{"experts_per_token": 1, "head_dim": 128, "norm_place": "pre", "attn_scale": 0.13, "tie_word_embeddings": false, "init_std_o": 0.0339, "max_seq_len": 512}
Below are experts of layer 8 (counted from 0) of a mixture-of-experts language model. Rows are named router (the router's row for the expert), up (a neuron's input weights, with its number) and show model dimensions 0-255. Each number is 50 + 10 x the weight over its row's rms, rounded and kept within 0 to 99.
Before each expert's rows: "comes after" lists some tokens at least twice as common just before its tokens as in all text; "mostly gets" lists some tokens that are sent to it at least half of the time. This comes from a sample of Wikipedia text that the model never trained on. Tokens count by the router's weight.

# expert 11
comes after: "\n", ")", "4", "5", "3", "6"
mostly gets: "=", "|", ":", " Kevin", ");", "titled"
router:50 58 48 62 29 56 52 48 46 61 42 47 57 45 62 57 79 38 58 60 34 45 55 59 49 44 43 49 28 53 47 34 67 65 51 64 43 55 51 46 51 59 48 53 43 41 66 64 42 56 51 54 48 41 46 49 55 48 61 62 47 70 33 62 68 27 48 62 30 34 41 41 48 50 45 40 60 60 29 42 39 41 59 54 54 63 55 67 49 41 52 53 53 49 54 48 52 48 42 38 51 46 81 47 37 51 42 43 49 49 29 22 55 38 50 48 42 38 34 49 52 48 44 44 61 50 63 56 47 62 41 57 74 37 38 44 60 62 48 57 45 36 40 55 51 49 53 31 61 45 56 32 30 70 52 43 33 49 55 56 49 43 51 80 55 38 48 34 50 56 54 39 44 32 50 60 59 41 55 55 53 45 53 53 39 61 39 49 50 50 46 52 68 52 60 43 46 54 63 50 44 53 55 63 51 52 52 55 46 49 45 43 56 59 54 49 39 70 46 50 48 50 61 61 46 68 72 42 67 47 54 45 46 47 46 59 42 54 65 52 51 45 46 50 64 56 73 61 39 51 43 48 47 53 72 45
up1:53 50 58 38 56 61 65 49 48 32 70 49 41 50 51 33 50 32 32 55 49 49 55 47 42 49 45 52 60 28 39 50 47 33 63 51 64 45 56 71 62 49 59 58 43 57 63 53 36 47 34 63 58 58 69 49 44 50 58 52 52 50 51 45 47 43 48 51 62 53 45 49 60 36 44 51 39 73 59 56 44 52 50 57 42 47 64 52 54 74 46 57 36 40 35 57 59 37 43 47 48 42 43 59 57 43 54 66 39 55 53 49 39 30 54 45 44 42 54 49 52 54 47 38 50 49 40 42 63 45 47 56 47 49 54 48 67 61 63 29 40 43 68 50 23 54 36 43 52 72 43 50 60 48 41 33 40 27 40 37 34 52 43 48 56 44 41 40 56 56 48 70 69 48 43 55 42 47 49 46 58 46 50 63 61 50 47 46 67 60 59 27 47 43 50 46 46 52 48 57 48 60 26 44 48 57 32 70 46 59 48 51 42 62 40 52 65 56 50 51 41 77 35 42 39 51 44 58 47 48 64 46 53 58 52 44 58 57 64 39 66 33 35 36 51 43 41 69 54 58 47 70 55 70 51 39
up2:43 50 48 43 66 57 43 31 45 35 67 44 38 26 53 33 41 50 56 39 50 56 59 52 34 49 70 52 57 53 51 58 41 39 46 62 51 41 40 39 50 35 48 52 61 44 59 64 38 54 41 59 56 47 52 34 31 48 54 46 37 75 46 53 57 42 44 66 68 47 43 50 64 47 63 50 44 35 54 65 52 62 61 73 28 34 62 58 59 63 53 61 49 55 43 70 64 36 39 38 53 60 43 53 47 62 66 66 50 51 50 53 49 60 66 31 44 63 50 45 43 47 42 37 59 39 38 34 42 53 66 54 50 46 58 60 46 45 60 50 53 47 45 40 44 53 64 46 43 52 54 51 54 32 48 61 44 41 62 63 31 58 52 54 52 43 36 59 46 36 66 41 40 43 49 41 54 48 27 55 52 51 37 57 50 74 61 59 62 36 64 42 47 48 35 43 58 59 52 58 49 55 61 50 35 58 54 61 51 57 49 47 63 38 65 47 70 54 45 49 54 42 47 51 54 61 59 52 40 44 63 40 64 60 48 48 56 43 54 58 53 42 49 44 41 42 48 69 56 54 67 67 25 59 41 58
up3:53 48 68 48 45 53 82 24 43 51 46 43 47 56 59 34 50 50 54 53 52 49 67 68 51 38 59 52 50 54 56 60 44 36 48 42 53 26 58 44 45 52 55 58 53 47 52 29 71 37 60 40 56 34 57 51 37 48 53 56 51 48 51 42 56 49 53 53 56 46 43 64 37 51 50 57 49 52 64 62 61 34 42 50 59 47 51 49 48 56 40 55 42 48 39 33 27 55 64 48 49 46 46 51 53 83 47 39 50 65 57 55 39 61 53 67 45 66 55 54 64 55 51 57 57 51 49 50 70 20 39 37 43 64 56 53 52 70 42 40 53 52 46 51 49 42 48 53 50 47 21 54 61 65 48 56 53 37 45 51 46 54 54 56 51 53 42 42 58 54 39 45 45 66 51 50 45 53 42 59 61 69 41 51 59 56 47 51 38 42 59 37 62 48 35 61 62 50 51 62 41 68 47 53 50 59 28 47 52 50 39 36 77 61 49 52 47 49 47 45 63 57 55 47 39 60 52 70 49 66 41 56 49 41 36 57 40 31 62 47 63 59 32 54 50 34 43 54 51 39 52 81 42 48 48 50
up4:37 51 58 44 55 38 55 35 45 41 60 62 35 51 53 60 42 64 53 43 61 43 55 52 58 56 45 51 32 45 44 40 50 57 50 43 53 62 52 40 45 58 38 53 34 54 53 42 64 49 59 34 55 53 51 45 37 56 60 40 32 35 53 63 52 59 44 53 42 53 54 44 64 55 52 56 45 46 60 39 28 51 55 38 30 36 42 48 63 48 54 60 45 71 53 36 63 38 43 52 40 54 53 58 35 83 45 57 55 44 68 52 47 52 67 47 59 57 58 50 52 47 38 51 53 64 54 52 55 56 51 61 55 26 46 48 36 33 33 29 75 55 41 42 48 43 55 58 54 49 51 58 47 56 57 67 45 52 57 36 41 54 48 30 28 51 44 55 35 60 59 63 61 46 43 48 52 77 54 42 52 52 48 44 62 50 53 50 41 59 42 44 38 45 35 36 42 60 32 58 67 35 69 38 53 51 36 44 67 52 37 34 53 46 62 72 54 40 64 44 53 28 46 45 45 37 51 41 37 47 49 55 50 42 48 38 35 52 54 63 46 61 55 62 49 57 45 55 40 74 64 46 49 56 36 35
up5:47 46 68 51 42 51 52 60 66 38 64 67 64 40 35 46 51 59 38 46 66 33 51 46 32 54 49 43 42 29 32 54 54 57 46 43 67 43 43 56 58 33 53 44 61 66 48 42 57 56 38 71 60 38 46 39 56 59 40 39 36 61 46 59 40 40 51 38 53 52 70 69 62 49 43 44 61 50 52 39 46 64 42 56 33 62 46 50 51 51 59 55 44 49 50 73 60 46 54 66 41 55 51 37 42 57 47 46 59 65 50 51 56 50 59 68 32 62 44 79 42 54 51 40 39 50 48 57 34 58 40 33 51 51 56 36 57 44 52 69 63 69 59 41 54 62 57 44 47 37 46 57 50 44 51 65 60 50 52 49 43 54 54 42 31 58 44 43 37 52 44 47 55 42 58 34 37 66 53 54 49 37 34 61 51 36 37 44 37 28 40 47 47 78 59 51 51 54 48 44 60 51 41 59 48 69 44 44 49 54 47 37 40 60 62 57 51 48 49 62 40 63 53 52 43 61 53 48 67 33 30 47 68 53 46 62 64 28 55 40 39 47 52 50 51 52 53 60 52 64 39 40 58 45 48 46
up6:63 39 53 35 69 48 43 64 64 56 47 48 42 54 58 46 52 45 27 36 35 40 57 46 44 58 53 62 48 26 65 52 48 43 57 53 53 59 51 46 57 43 42 48 68 46 41 43 42 44 50 46 48 60 66 51 55 63 51 36 51 29 40 62 46 43 48 41 52 54 67 45 47 42 63 51 47 38 51 46 47 54 56 45 60 39 65 32 48 60 36 36 40 41 43 58 42 59 48 42 34 31 18 40 76 62 55 43 61 32 59 62 48 56 50 68 47 50 54 25 53 58 40 53 40 62 50 43 38 55 42 51 46 62 49 50 43 74 39 42 46 56 53 52 53 60 58 59 40 39 57 41 35 41 58 57 37 51 47 54 28 54 49 38 44 42 48 45 53 53 45 54 52 41 45 51 53 71 47 42 61 49 55 32 58 36 56 53 40 53 37 29 60 52 46 54 54 26 59 64 42 30 62 46 40 52 24 51 47 51 65 72 61 53 61 47 58 53 51 47 46 69 51 59 44 50 65 50 49 73 44 31 63 45 52 63 45 43 59 49 50 53 40 46 50 60 50 64 59 52 40 55 53 63 53 43
up7:47 35 36 46 46 58 89 52 53 52 46 49 44 60 60 58 57 48 47 43 48 46 59 63 45 44 54 46 49 49 60 45 64 58 64 31 40 45 56 40 30 60 41 58 56 49 51 59 49 48 64 46 52 47 51 59 57 52 38 66 27 45 60 55 35 50 59 53 40 50 59 59 49 41 56 52 52 46 49 44 56 50 39 47 50 58 45 65 57 48 43 41 56 61 67 33 43 60 31 49 61 63 59 45 51 55 61 40 53 72 47 51 64 37 59 45 41 56 39 58 50 68 48 55 53 50 60 37 41 59 30 45 47 57 55 54 37 59 48 67 51 41 61 49 33 39 47 52 51 65 53 51 54 57 49 50 39 52 56 32 44 38 65 55 43 58 43 39 39 38 38 63 49 78 49 44 32 77 55 53 61 55 50 41 47 39 48 57 55 62 52 54 71 73 42 44 52 48 57 46 64 45 49 60 61 35 48 58 36 53 35 56 40 58 69 58 52 31 48 42 50 59 55 54 61 53 48 50 41 39 44 57 49 41 23 50 42 46 47 24 69 48 53 24 58 47 43 67 59 69 47 62 57 63 48 54
up8:65 40 44 22 36 61 50 59 57 67 47 60 52 50 49 46 46 56 51 57 58 72 40 47 25 51 56 59 41 56 37 47 36 53 40 62 59 40 34 54 53 49 47 47 52 37 31 38 54 47 49 54 55 65 63 43 52 57 64 47 44 55 34 52 40 59 62 50 62 53 42 50 42 41 46 56 63 60 51 51 66 60 34 38 54 36 47 49 34 56 61 54 32 46 71 55 42 38 61 39 35 50 52 45 49 40 42 45 30 48 30 61 57 65 65 45 56 35 54 36 58 57 65 60 47 72 59 55 54 50 43 61 41 55 54 42 62 37 52 41 41 50 43 60 52 42 50 59 51 62 51 54 48 38 49 50 58 38 71 58 39 52 43 58 47 54 52 65 45 64 51 59 46 33 51 51 54 62 42 40 42 64 56 67 61 56 34 39 56 27 59 64 45 50 47 51 55 53 61 53 31 57 49 53 52 47 47 51 25 55 47 53 35 71 60 53 43 40 53 63 42 35 51 58 62 50 46 75 42 50 41 67 69 54 45 55 51 46 76 50 45 54 61 61 41 48 29 51 49 60 51 49 43 41 59 48

# expert 13
comes after: ",", "s", " It", " He", " which", " it"
mostly gets: " when", " which", " where", " while", " been", " However"
router:45 37 37 55 54 58 45 53 30 70 39 67 43 55 59 60 42 39 35 46 49 52 37 45 47 40 50 40 55 52 58 55 56 80 45 52 37 35 45 35 54 52 29 46 40 30 63 49 62 62 56 58 55 62 41 42 68 41 46 64 46 55 55 50 59 43 48 55 42 72 34 30 60 55 54 40 41 65 43 69 30 57 55 35 66 63 67 26 54 31 42 48 44 53 44 46 51 45 38 35 54 44 39 61 40 41 61 40 42 42 25 43 46 50 49 44 62 42 64 39 50 54 48 65 62 55 42 39 55 45 46 55 46 33 37 54 44 55 49 61 49 60 41 39 55 54 59 49 67 41 61 43 64 45 48 37 64 48 52 60 41 46 46 60 49 38 33 55 52 47 52 35 51 26 42 51 44 43 39 53 52 55 60 60 35 67 52 52 54 44 47 59 53 40 49 24 49 54 45 49 46 55 48 55 52 39 51 51 59 57 42 33 47 40 52 32 46 53 47 51 57 58 49 50 40 58 59 64 48 33 43 35 45 58 55 53 32 50 42 67 55 47 58 50 61 52 53 35 55 33 55 58 65 59 70 53
up56:73 53 57 43 53 61 42 34 54 37 57 64 48 26 59 47 57 85 36 52 49 46 67 25 37 46 68 37 30 33 48 58 62 48 63 60 57 43 47 44 36 38 54 48 57 66 42 48 73 39 50 45 44 43 69 53 48 47 53 40 41 60 37 49 59 35 50 58 62 52 57 43 49 48 63 60 52 62 56 45 41 57 24 45 56 39 44 49 42 72 43 58 50 42 54 39 56 47 60 50 50 53 49 26 41 63 49 40 54 45 64 41 45 52 64 59 40 51 54 49 54 44 42 63 41 45 52 56 32 67 40 38 38 75 58 48 52 50 40 37 34 84 55 40 40 60 69 61 59 50 27 59 47 56 52 52 38 39 34 43 45 45 39 51 56 55 56 55 45 45 39 38 43 66 42 56 42 54 46 44 53 33 42 50 42 60 46 46 33 47 58 53 51 48 53 48 36 59 57 47 42 36 53 40 53 49 39 64 57 49 41 67 45 49 54 62 51 55 45 49 43 36 39 48 66 53 47 47 51 47 47 52 39 50 42 63 47 53 45 48 53 35 61 40 48 60 46 62 54 58 48 38 53 56 38 41
up57:61 41 43 55 49 53 50 43 52 56 52 54 48 60 30 56 51 55 69 52 54 32 37 51 53 64 48 58 49 44 33 62 57 45 65 53 63 69 62 51 59 69 41 51 60 34 59 41 51 42 51 52 32 45 58 45 48 38 56 42 53 53 64 55 34 37 42 37 55 59 58 52 58 45 28 46 44 63 44 54 38 50 49 51 41 39 51 45 55 42 60 47 58 60 54 58 51 33 49 47 29 38 42 32 33 52 43 63 46 54 50 43 57 46 45 40 42 51 48 51 65 46 45 55 68 64 70 40 61 39 64 54 52 54 46 33 66 44 54 43 45 50 58 63 40 35 48 62 54 57 39 42 55 40 39 57 30 56 37 69 57 46 64 65 51 42 55 58 40 46 46 62 37 56 44 46 51 39 75 48 55 48 49 57 53 62 42 25 47 34 47 62 33 66 52 74 64 50 44 49 52 41 49 47 44 56 49 36 37 44 61 53 48 47 69 44 33 55 56 50 53 52 44 79 39 60 49 22 60 47 42 58 59 55 41 44 61 48 45 35 55 31 48 59 34 36 68 50 46 48 49 66 46 58 43 36
up58:58 40 47 48 62 35 51 60 55 54 45 63 46 47 65 59 48 52 47 67 47 41 48 54 63 58 48 57 32 52 64 48 54 43 74 44 45 40 54 45 58 59 64 44 57 66 64 55 37 45 48 39 59 53 45 40 48 56 55 38 47 51 65 68 43 52 56 57 33 56 58 36 51 42 46 55 41 53 63 23 34 55 52 56 49 37 62 48 63 52 64 39 43 61 51 58 39 29 51 37 35 46 61 45 56 47 52 44 74 55 42 46 64 58 57 60 52 47 62 63 43 52 44 41 50 56 73 36 42 54 57 58 51 53 53 49 43 52 42 58 55 69 39 56 55 41 54 56 52 57 36 57 62 50 42 56 46 63 39 54 52 45 75 23 42 49 45 49 48 56 51 43 43 44 70 42 60 44 69 49 56 65 34 43 48 70 61 38 59 69 60 50 46 52 27 49 42 45 39 52 49 45 49 58 40 57 52 34 42 47 67 32 54 72 46 45 46 45 46 37 53 55 61 65 36 42 31 58 54 43 34 56 51 54 47 71 46 47 45 59 34 69 43 37 52 41 53 51 76 41 71 38 51 53 49 50
up59:59 43 44 64 33 48 70 57 52 50 50 49 37 59 44 50 36 60 68 49 63 52 56 43 44 45 46 48 43 45 63 50 54 47 44 62 43 52 62 60 47 36 45 57 58 61 30 43 44 60 44 38 45 57 59 40 51 47 32 51 48 48 62 45 64 61 45 60 63 32 50 55 44 48 31 45 48 38 49 44 36 40 51 46 36 55 34 44 60 53 80 51 47 27 41 61 46 63 59 46 54 66 49 33 40 29 51 57 53 55 41 49 32 39 45 37 52 36 35 57 47 47 34 54 45 47 49 66 47 37 39 47 35 59 54 56 57 58 34 70 31 46 61 37 59 53 30 56 42 52 47 66 44 62 33 73 47 47 43 49 51 56 51 51 45 58 42 30 59 57 56 38 60 52 46 36 49 65 48 47 53 44 46 45 53 66 51 49 54 44 53 39 54 65 42 47 66 33 62 62 53 40 62 68 45 47 22 50 42 45 47 43 45 59 50 38 63 52 44 33 34 51 49 52 39 52 48 71 46 25 42 40 35 58 41 68 43 33 66 55 45 47 54 59 51 40 44 56 33 52 55 55 41 49 51 49
up60:57 43 57 49 55 48 50 46 44 46 60 51 74 44 33 50 60 67 43 40 47 52 58 32 43 72 63 70 28 67 59 54 50 51 49 27 60 44 30 50 34 61 41 47 61 50 34 49 24 53 54 40 41 56 55 34 48 50 53 51 36 44 56 55 61 80 43 53 51 50 65 45 54 49 46 44 40 44 43 53 30 57 25 48 23 55 42 46 61 53 53 47 40 51 53 52 46 41 49 64 45 42 43 62 47 60 49 49 66 59 41 68 55 41 41 60 47 33 56 68 52 62 40 48 44 72 58 48 62 52 57 48 44 43 49 47 59 55 48 63 52 62 64 39 44 35 43 55 64 53 56 36 53 64 47 45 64 41 54 54 46 54 59 46 47 42 46 56 61 49 53 44 52 52 34 40 28 52 39 38 67 57 49 44 43 57 46 57 44 53 30 41 33 53 50 55 63 57 43 66 58 57 35 58 34 53 34 43 40 46 54 63 48 58 65 45 62 25 51 50 38 71 48 63 43 40 39 56 51 52 46 44 66 60 41 57 47 55 45 40 39 49 57 44 52 61 65 38 45 46 35 53 53 58 42 40
up61:37 50 57 58 49 57 69 47 49 28 61 44 35 62 40 33 55 30 56 44 51 60 45 69 35 34 57 47 44 63 60 44 33 52 41 47 45 40 50 44 39 37 59 68 52 51 61 44 29 57 52 30 66 59 31 29 44 48 45 52 53 60 42 55 54 53 73 44 59 47 42 56 48 46 47 52 66 64 48 45 55 34 49 63 53 36 36 68 58 46 65 44 55 32 27 68 54 59 58 43 37 47 57 51 65 68 54 53 51 51 47 59 42 54 29 52 35 56 60 43 41 39 52 38 58 31 49 57 46 53 59 39 39 52 49 62 63 58 54 47 48 60 48 47 42 31 48 48 49 65 64 58 60 46 60 46 42 40 35 47 31 56 56 38 53 53 65 51 56 53 42 44 40 62 40 39 35 59 54 29 45 44 57 48 44 37 59 52 34 50 35 45 52 45 34 49 53 65 53 53 58 53 37 46 62 69 62 58 52 56 30 43 57 49 60 54 73 28 42 51 46 48 49 49 44 40 42 56 46 44 46 43 48 46 48 53 36 65 52 46 68 53 52 45 53 53 33 47 40 60 62 35 36 59 55 50
up62:56 49 45 63 37 55 41 46 58 44 55 51 55 31 59 52 72 60 47 48 57 58 44 49 42 47 45 56 49 45 51 46 41 58 46 57 44 48 50 64 61 34 54 58 62 36 61 35 44 49 57 56 50 59 43 34 53 47 43 46 32 52 42 52 54 55 42 47 40 47 46 49 47 41 42 47 59 78 81 53 46 43 45 52 36 60 46 62 26 55 56 56 48 59 51 48 44 64 60 21 29 50 58 55 46 47 34 61 59 41 43 59 39 49 57 44 40 54 59 52 56 55 57 58 48 36 50 49 45 47 30 66 42 46 54 46 59 44 47 18 62 35 56 56 54 35 56 73 62 47 54 47 38 51 54 38 44 41 57 37 49 42 48 59 43 53 57 45 48 56 45 56 47 51 54 53 41 57 70 34 44 44 39 67 38 55 37 38 51 54 50 37 59 54 60 48 48 62 47 71 54 33 43 44 27 45 49 57 46 51 41 64 64 46 50 57 47 56 38 53 60 63 38 66 50 48 56 20 39 47 48 45 28 37 34 40 59 57 43 53 63 20 60 44 43 55 48 65 62 58 52 34 37 38 49 59
up63:57 50 60 54 48 30 49 52 52 62 46 63 33 46 52 55 45 47 42 52 54 58 55 47 67 34 44 46 46 45 64 40 35 31 43 50 50 49 70 41 54 54 78 58 58 56 51 55 48 51 54 49 44 58 53 35 51 44 34 42 43 47 43 56 35 59 44 51 76 55 59 54 47 54 49 48 64 49 51 41 38 57 57 49 28 45 55 44 63 50 44 48 36 64 45 44 51 45 37 63 46 53 50 62 50 47 47 46 64 41 51 46 51 34 33 34 55 61 57 66 47 50 52 61 56 31 37 40 42 44 33 38 45 44 56 52 74 68 58 70 40 42 61 47 55 44 50 42 41 40 49 39 53 54 46 47 46 43 56 54 48 47 48 48 51 49 49 61 48 40 53 56 59 50 40 47 44 73 59 58 58 53 38 48 51 71 56 47 26 56 55 46 38 58 40 48 50 35 39 52 37 45 40 53 66 48 49 45 57 79 49 54 70 51 74 82 44 61 30 50 40 56 65 49 41 64 59 73 54 35 37 46 39 53 46 43 36 52 37 30 51 37 50 49 54 36 53 44 60 60 43 62 38 55 30 67

# expert 0
comes after: " ", "–", " (", "0", "9", "′"
mostly gets: " −", "1", "2", " +"
router:54 58 53 69 47 43 55 58 22 51 59 49 48 44 37 75 49 54 37 36 50 46 50 37 57 63 55 58 55 49 52 56 39 33 66 42 70 53 47 51 42 55 46 33 45 43 52 55 53 53 55 30 52 50 40 57 61 64 60 47 26 46 44 44 67 39 64 28 67 71 49 46 52 50 38 51 66 64 41 75 47 59 44 48 56 53 66 45 48 51 36 47 56 58 45 36 59 50 39 26 41 45 54 51 36 39 41 51 58 44 62 37 44 62 51 62 53 48 43 30 36 58 74 48 46 33 31 24 62 36 58 54 69 42 48 63 67 53 53 51 55 52 54 61 49 63 53 53 49 43 67 60 45 54 40 60 40 50 56 49 41 67 39 55 39 74 57 45 61 66 55 36 60 41 52 47 50 53 55 43 38 52 34 58 61 55 40 54 67 44 22 57 49 63 49 58 48 34 41 59 52 37 59 63 53 51 50 49 56 52 54 61 52 49 51 47 46 52 42 50 63 49 54 50 48 47 49 61 61 38 61 39 52 46 46 47 61 46 41 45 52 38 50 50 44 59 45 42 42 54 48 41 59 41 34 32
up1:52 44 37 44 56 61 70 47 60 45 50 42 53 43 54 50 46 52 52 40 47 43 56 70 57 41 57 41 58 58 45 61 46 49 47 50 55 59 46 49 69 47 58 61 60 59 50 56 47 49 49 58 54 52 54 41 49 44 49 28 58 61 37 71 46 32 43 42 59 41 50 46 57 39 37 53 60 58 44 51 56 34 63 69 45 51 40 42 54 62 51 54 36 39 52 56 41 55 66 63 48 45 54 43 62 66 51 72 61 59 32 52 48 29 43 62 52 49 76 66 48 45 43 55 61 43 52 63 51 42 40 47 39 51 42 45 55 75 40 58 59 32 56 55 35 42 41 64 53 45 45 63 69 59 36 48 60 50 51 42 39 47 50 45 48 43 66 41 49 23 33 52 42 44 39 37 51 52 42 73 54 40 35 44 32 45 47 45 40 63 68 56 50 67 57 48 35 66 38 61 49 58 42 42 59 59 51 51 49 74 50 56 52 40 55 43 54 58 62 45 69 49 48 52 56 54 49 72 62 43 52 74 62 67 36 44 43 72 54 45 41 25 64 56 48 59 64 51 46 57 57 56 53 59 44 60
up2:33 40 23 59 72 49 36 69 54 39 57 57 54 57 52 53 52 48 44 40 52 48 40 54 50 44 54 58 56 51 47 51 57 61 53 59 44 51 50 51 51 44 27 60 50 54 71 49 63 42 43 38 60 43 44 58 45 60 37 56 56 55 69 74 47 40 38 51 42 47 61 67 41 49 40 63 41 52 48 52 47 62 63 44 38 51 55 69 58 44 41 46 50 52 65 49 43 53 64 43 55 52 53 50 43 55 59 50 61 59 53 44 36 46 47 44 30 61 44 57 51 65 44 39 54 45 64 52 23 54 45 66 36 66 40 29 43 30 45 64 45 43 37 54 40 54 67 54 35 69 46 45 55 62 49 40 43 55 53 54 57 55 48 75 49 57 53 46 55 50 44 57 45 50 47 37 61 27 55 46 33 53 50 60 30 56 52 45 49 54 51 49 55 56 57 49 53 50 46 37 48 52 33 61 49 71 47 47 48 45 50 56 20 45 67 50 49 58 56 32 64 36 31 42 45 56 56 49 44 49 54 34 49 24 50 66 44 56 50 49 46 69 58 28 61 37 65 50 68 49 53 53 29 56 63 45
up3:51 51 33 47 49 35 40 62 51 44 69 53 48 45 43 50 59 60 30 49 48 50 41 24 36 70 37 38 66 50 48 47 64 38 43 51 48 30 48 48 62 57 58 48 58 64 68 68 46 43 44 49 61 54 52 49 45 42 50 44 58 66 51 41 64 47 66 62 52 42 45 52 66 34 51 54 54 49 55 52 44 58 58 40 56 45 48 43 44 51 46 32 64 60 64 51 49 49 55 34 38 46 76 33 54 63 48 52 34 76 41 54 59 49 38 50 42 37 47 52 25 51 56 59 55 56 64 41 47 42 48 74 37 34 39 43 46 59 61 44 56 50 56 49 51 57 64 51 28 70 56 47 58 41 56 37 44 52 48 52 68 57 57 37 37 55 60 51 42 58 59 51 29 50 44 39 57 48 65 40 33 68 38 45 41 49 49 53 51 51 52 49 54 36 59 43 53 37 57 43 52 54 52 49 65 66 56 56 36 62 56 52 26 40 64 52 47 50 75 63 30 54 40 36 45 60 46 51 40 45 47 60 53 53 53 54 60 55 48 58 54 29 40 35 45 53 44 46 60 47 68 68 45 47 57 49
up4:40 47 29 22 52 42 68 29 56 40 38 57 52 52 47 63 55 37 55 70 58 47 47 51 35 51 40 52 49 47 46 50 41 38 55 60 51 62 56 47 59 42 56 47 47 58 43 48 59 37 38 47 48 23 61 53 53 55 52 51 39 38 62 49 60 53 52 38 64 54 47 58 47 44 56 57 48 65 49 29 60 42 45 38 63 46 51 40 64 51 50 42 48 29 47 34 49 39 57 45 63 57 48 34 40 47 67 58 49 67 46 52 46 49 52 47 54 52 50 54 58 46 47 53 45 51 56 63 55 50 56 51 50 59 42 39 37 55 31 36 60 59 48 69 40 34 46 73 36 48 43 61 48 53 47 65 35 66 38 52 59 58 55 57 62 59 49 67 43 49 47 48 56 47 55 45 31 38 39 54 62 61 60 50 55 32 44 47 42 60 74 48 62 46 51 37 41 64 30 44 45 63 31 50 59 62 37 61 50 30 57 26 43 58 46 42 53 60 53 30 48 57 41 59 77 61 50 67 59 52 42 46 74 47 41 52 42 49 48 35 29 45 47 69 53 56 46 36 46 54 47 57 60 42 48 58
up5:44 42 32 53 53 49 47 57 60 49 53 62 48 52 54 59 56 32 54 47 52 46 61 53 59 38 39 45 51 52 38 45 41 62 44 45 60 53 69 39 56 31 58 49 44 62 50 31 75 46 51 51 44 43 48 41 61 53 43 61 27 59 57 73 31 50 48 52 44 52 60 72 46 53 63 49 59 66 54 51 45 57 42 63 64 44 49 60 66 36 42 46 47 45 55 38 43 41 52 47 57 39 52 39 44 43 56 47 47 39 47 41 52 51 58 40 48 53 39 52 82 36 42 45 53 47 49 51 42 50 52 60 28 62 39 36 32 40 55 56 47 53 18 55 36 34 48 55 35 61 47 47 36 52 49 57 41 57 38 52 57 39 48 41 48 51 41 50 57 54 43 45 34 62 43 35 39 40 39 56 39 61 56 74 53 51 58 48 53 42 59 57 51 53 57 43 38 56 58 36 55 52 42 34 46 61 39 49 34 54 40 55 41 54 61 56 55 58 60 25 46 59 32 43 51 64 56 67 63 30 44 42 49 31 63 65 40 37 47 46 58 72 54 39 50 35 54 64 70 47 60 47 36 56 57 36
up6:45 47 46 62 47 33 37 57 60 51 38 52 48 40 50 37 46 62 55 52 68 48 50 67 56 50 43 57 63 31 38 48 43 61 31 50 59 42 41 37 45 52 43 56 46 54 36 52 44 38 58 55 54 56 45 44 46 30 52 60 40 66 43 56 48 48 47 59 42 52 56 68 47 61 57 60 50 55 40 57 47 43 56 67 46 73 42 49 60 60 49 43 26 62 58 62 43 29 47 53 52 51 53 48 49 47 59 49 58 45 64 56 44 41 64 66 32 53 42 55 42 51 40 39 55 44 52 50 47 62 53 48 60 49 35 34 37 52 35 69 45 58 24 49 39 49 59 58 70 54 34 48 33 50 57 37 37 35 53 59 55 37 63 45 23 57 53 42 53 39 52 56 48 32 40 52 33 49 56 45 57 38 38 43 37 22 51 62 55 52 62 42 50 44 47 36 58 53 57 54 42 52 37 47 61 46 55 46 59 63 32 51 68 47 50 54 50 55 57 45 26 49 49 47 78 61 42 44 53 52 37 60 45 41 49 56 31 56 53 37 57 59 39 49 43 38 47 52 40 43 72 58 39 38 68 71
up7:51 44 52 51 67 58 50 50 49 48 50 47 42 50 34 52 53 37 54 62 36 42 53 44 45 52 51 28 48 59 32 52 39 55 58 45 46 51 34 46 46 46 57 39 20 35 66 69 44 40 50 64 47 61 54 38 41 68 49 55 42 55 36 47 46 43 62 54 55 51 33 55 44 50 49 68 42 37 50 66 57 22 35 58 51 63 56 30 72 42 43 53 70 69 47 31 45 54 57 71 40 73 57 59 49 67 32 56 48 55 48 37 45 51 60 70 34 50 52 54 58 40 52 40 52 45 49 42 51 44 39 49 56 50 52 43 52 36 47 44 46 53 42 52 50 47 29 29 31 51 51 51 57 27 58 55 41 40 56 37 38 37 54 48 62 47 51 46 55 55 44 51 40 59 12 36 51 41 58 43 49 66 47 55 49 61 44 54 56 47 47 52 32 57 55 32 48 50 50 39 52 34 55 47 54 40 42 35 50 49 45 59 51 56 47 50 56 41 55 57 54 52 51 47 57 47 44 48 30 53 57 50 50 62 49 57 50 51 44 49 51 61 66 48 42 49 66 50 58 33 51 84 55 48 37 39
up8:40 49 27 55 54 50 69 30 49 56 61 61 41 30 48 57 54 49 38 57 43 45 40 57 73 44 59 59 49 65 54 51 63 44 37 48 55 60 36 38 32 43 40 61 79 36 50 50 53 50 63 42 32 30 62 53 42 56 48 62 58 34 52 46 47 57 50 35 44 54 56 47 52 65 54 54 48 45 52 63 56 55 46 48 42 41 36 36 55 57 60 40 34 58 40 42 53 46 37 57 49 66 42 49 39 74 34 51 32 67 41 75 40 52 52 61 30 42 53 64 48 39 48 59 48 44 48 52 58 52 62 67 43 63 44 46 58 37 51 60 53 38 51 51 42 46 48 66 62 52 40 46 43 59 48 59 66 54 28 53 50 54 60 61 50 45 52 61 38 34 49 55 47 43 51 38 46 56 51 38 64 72 55 45 22 48 49 37 51 54 48 29 55 66 33 41 62 43 38 61 40 56 47 66 58 43 42 50 50 41 44 58 54 45 56 44 53 56 52 60 46 64 61 56 44 48 57 41 40 51 53 60 56 38 41 53 48 57 65 50 45 44 44 54 78 40 61 52 50 49 42 59 52 75 44 61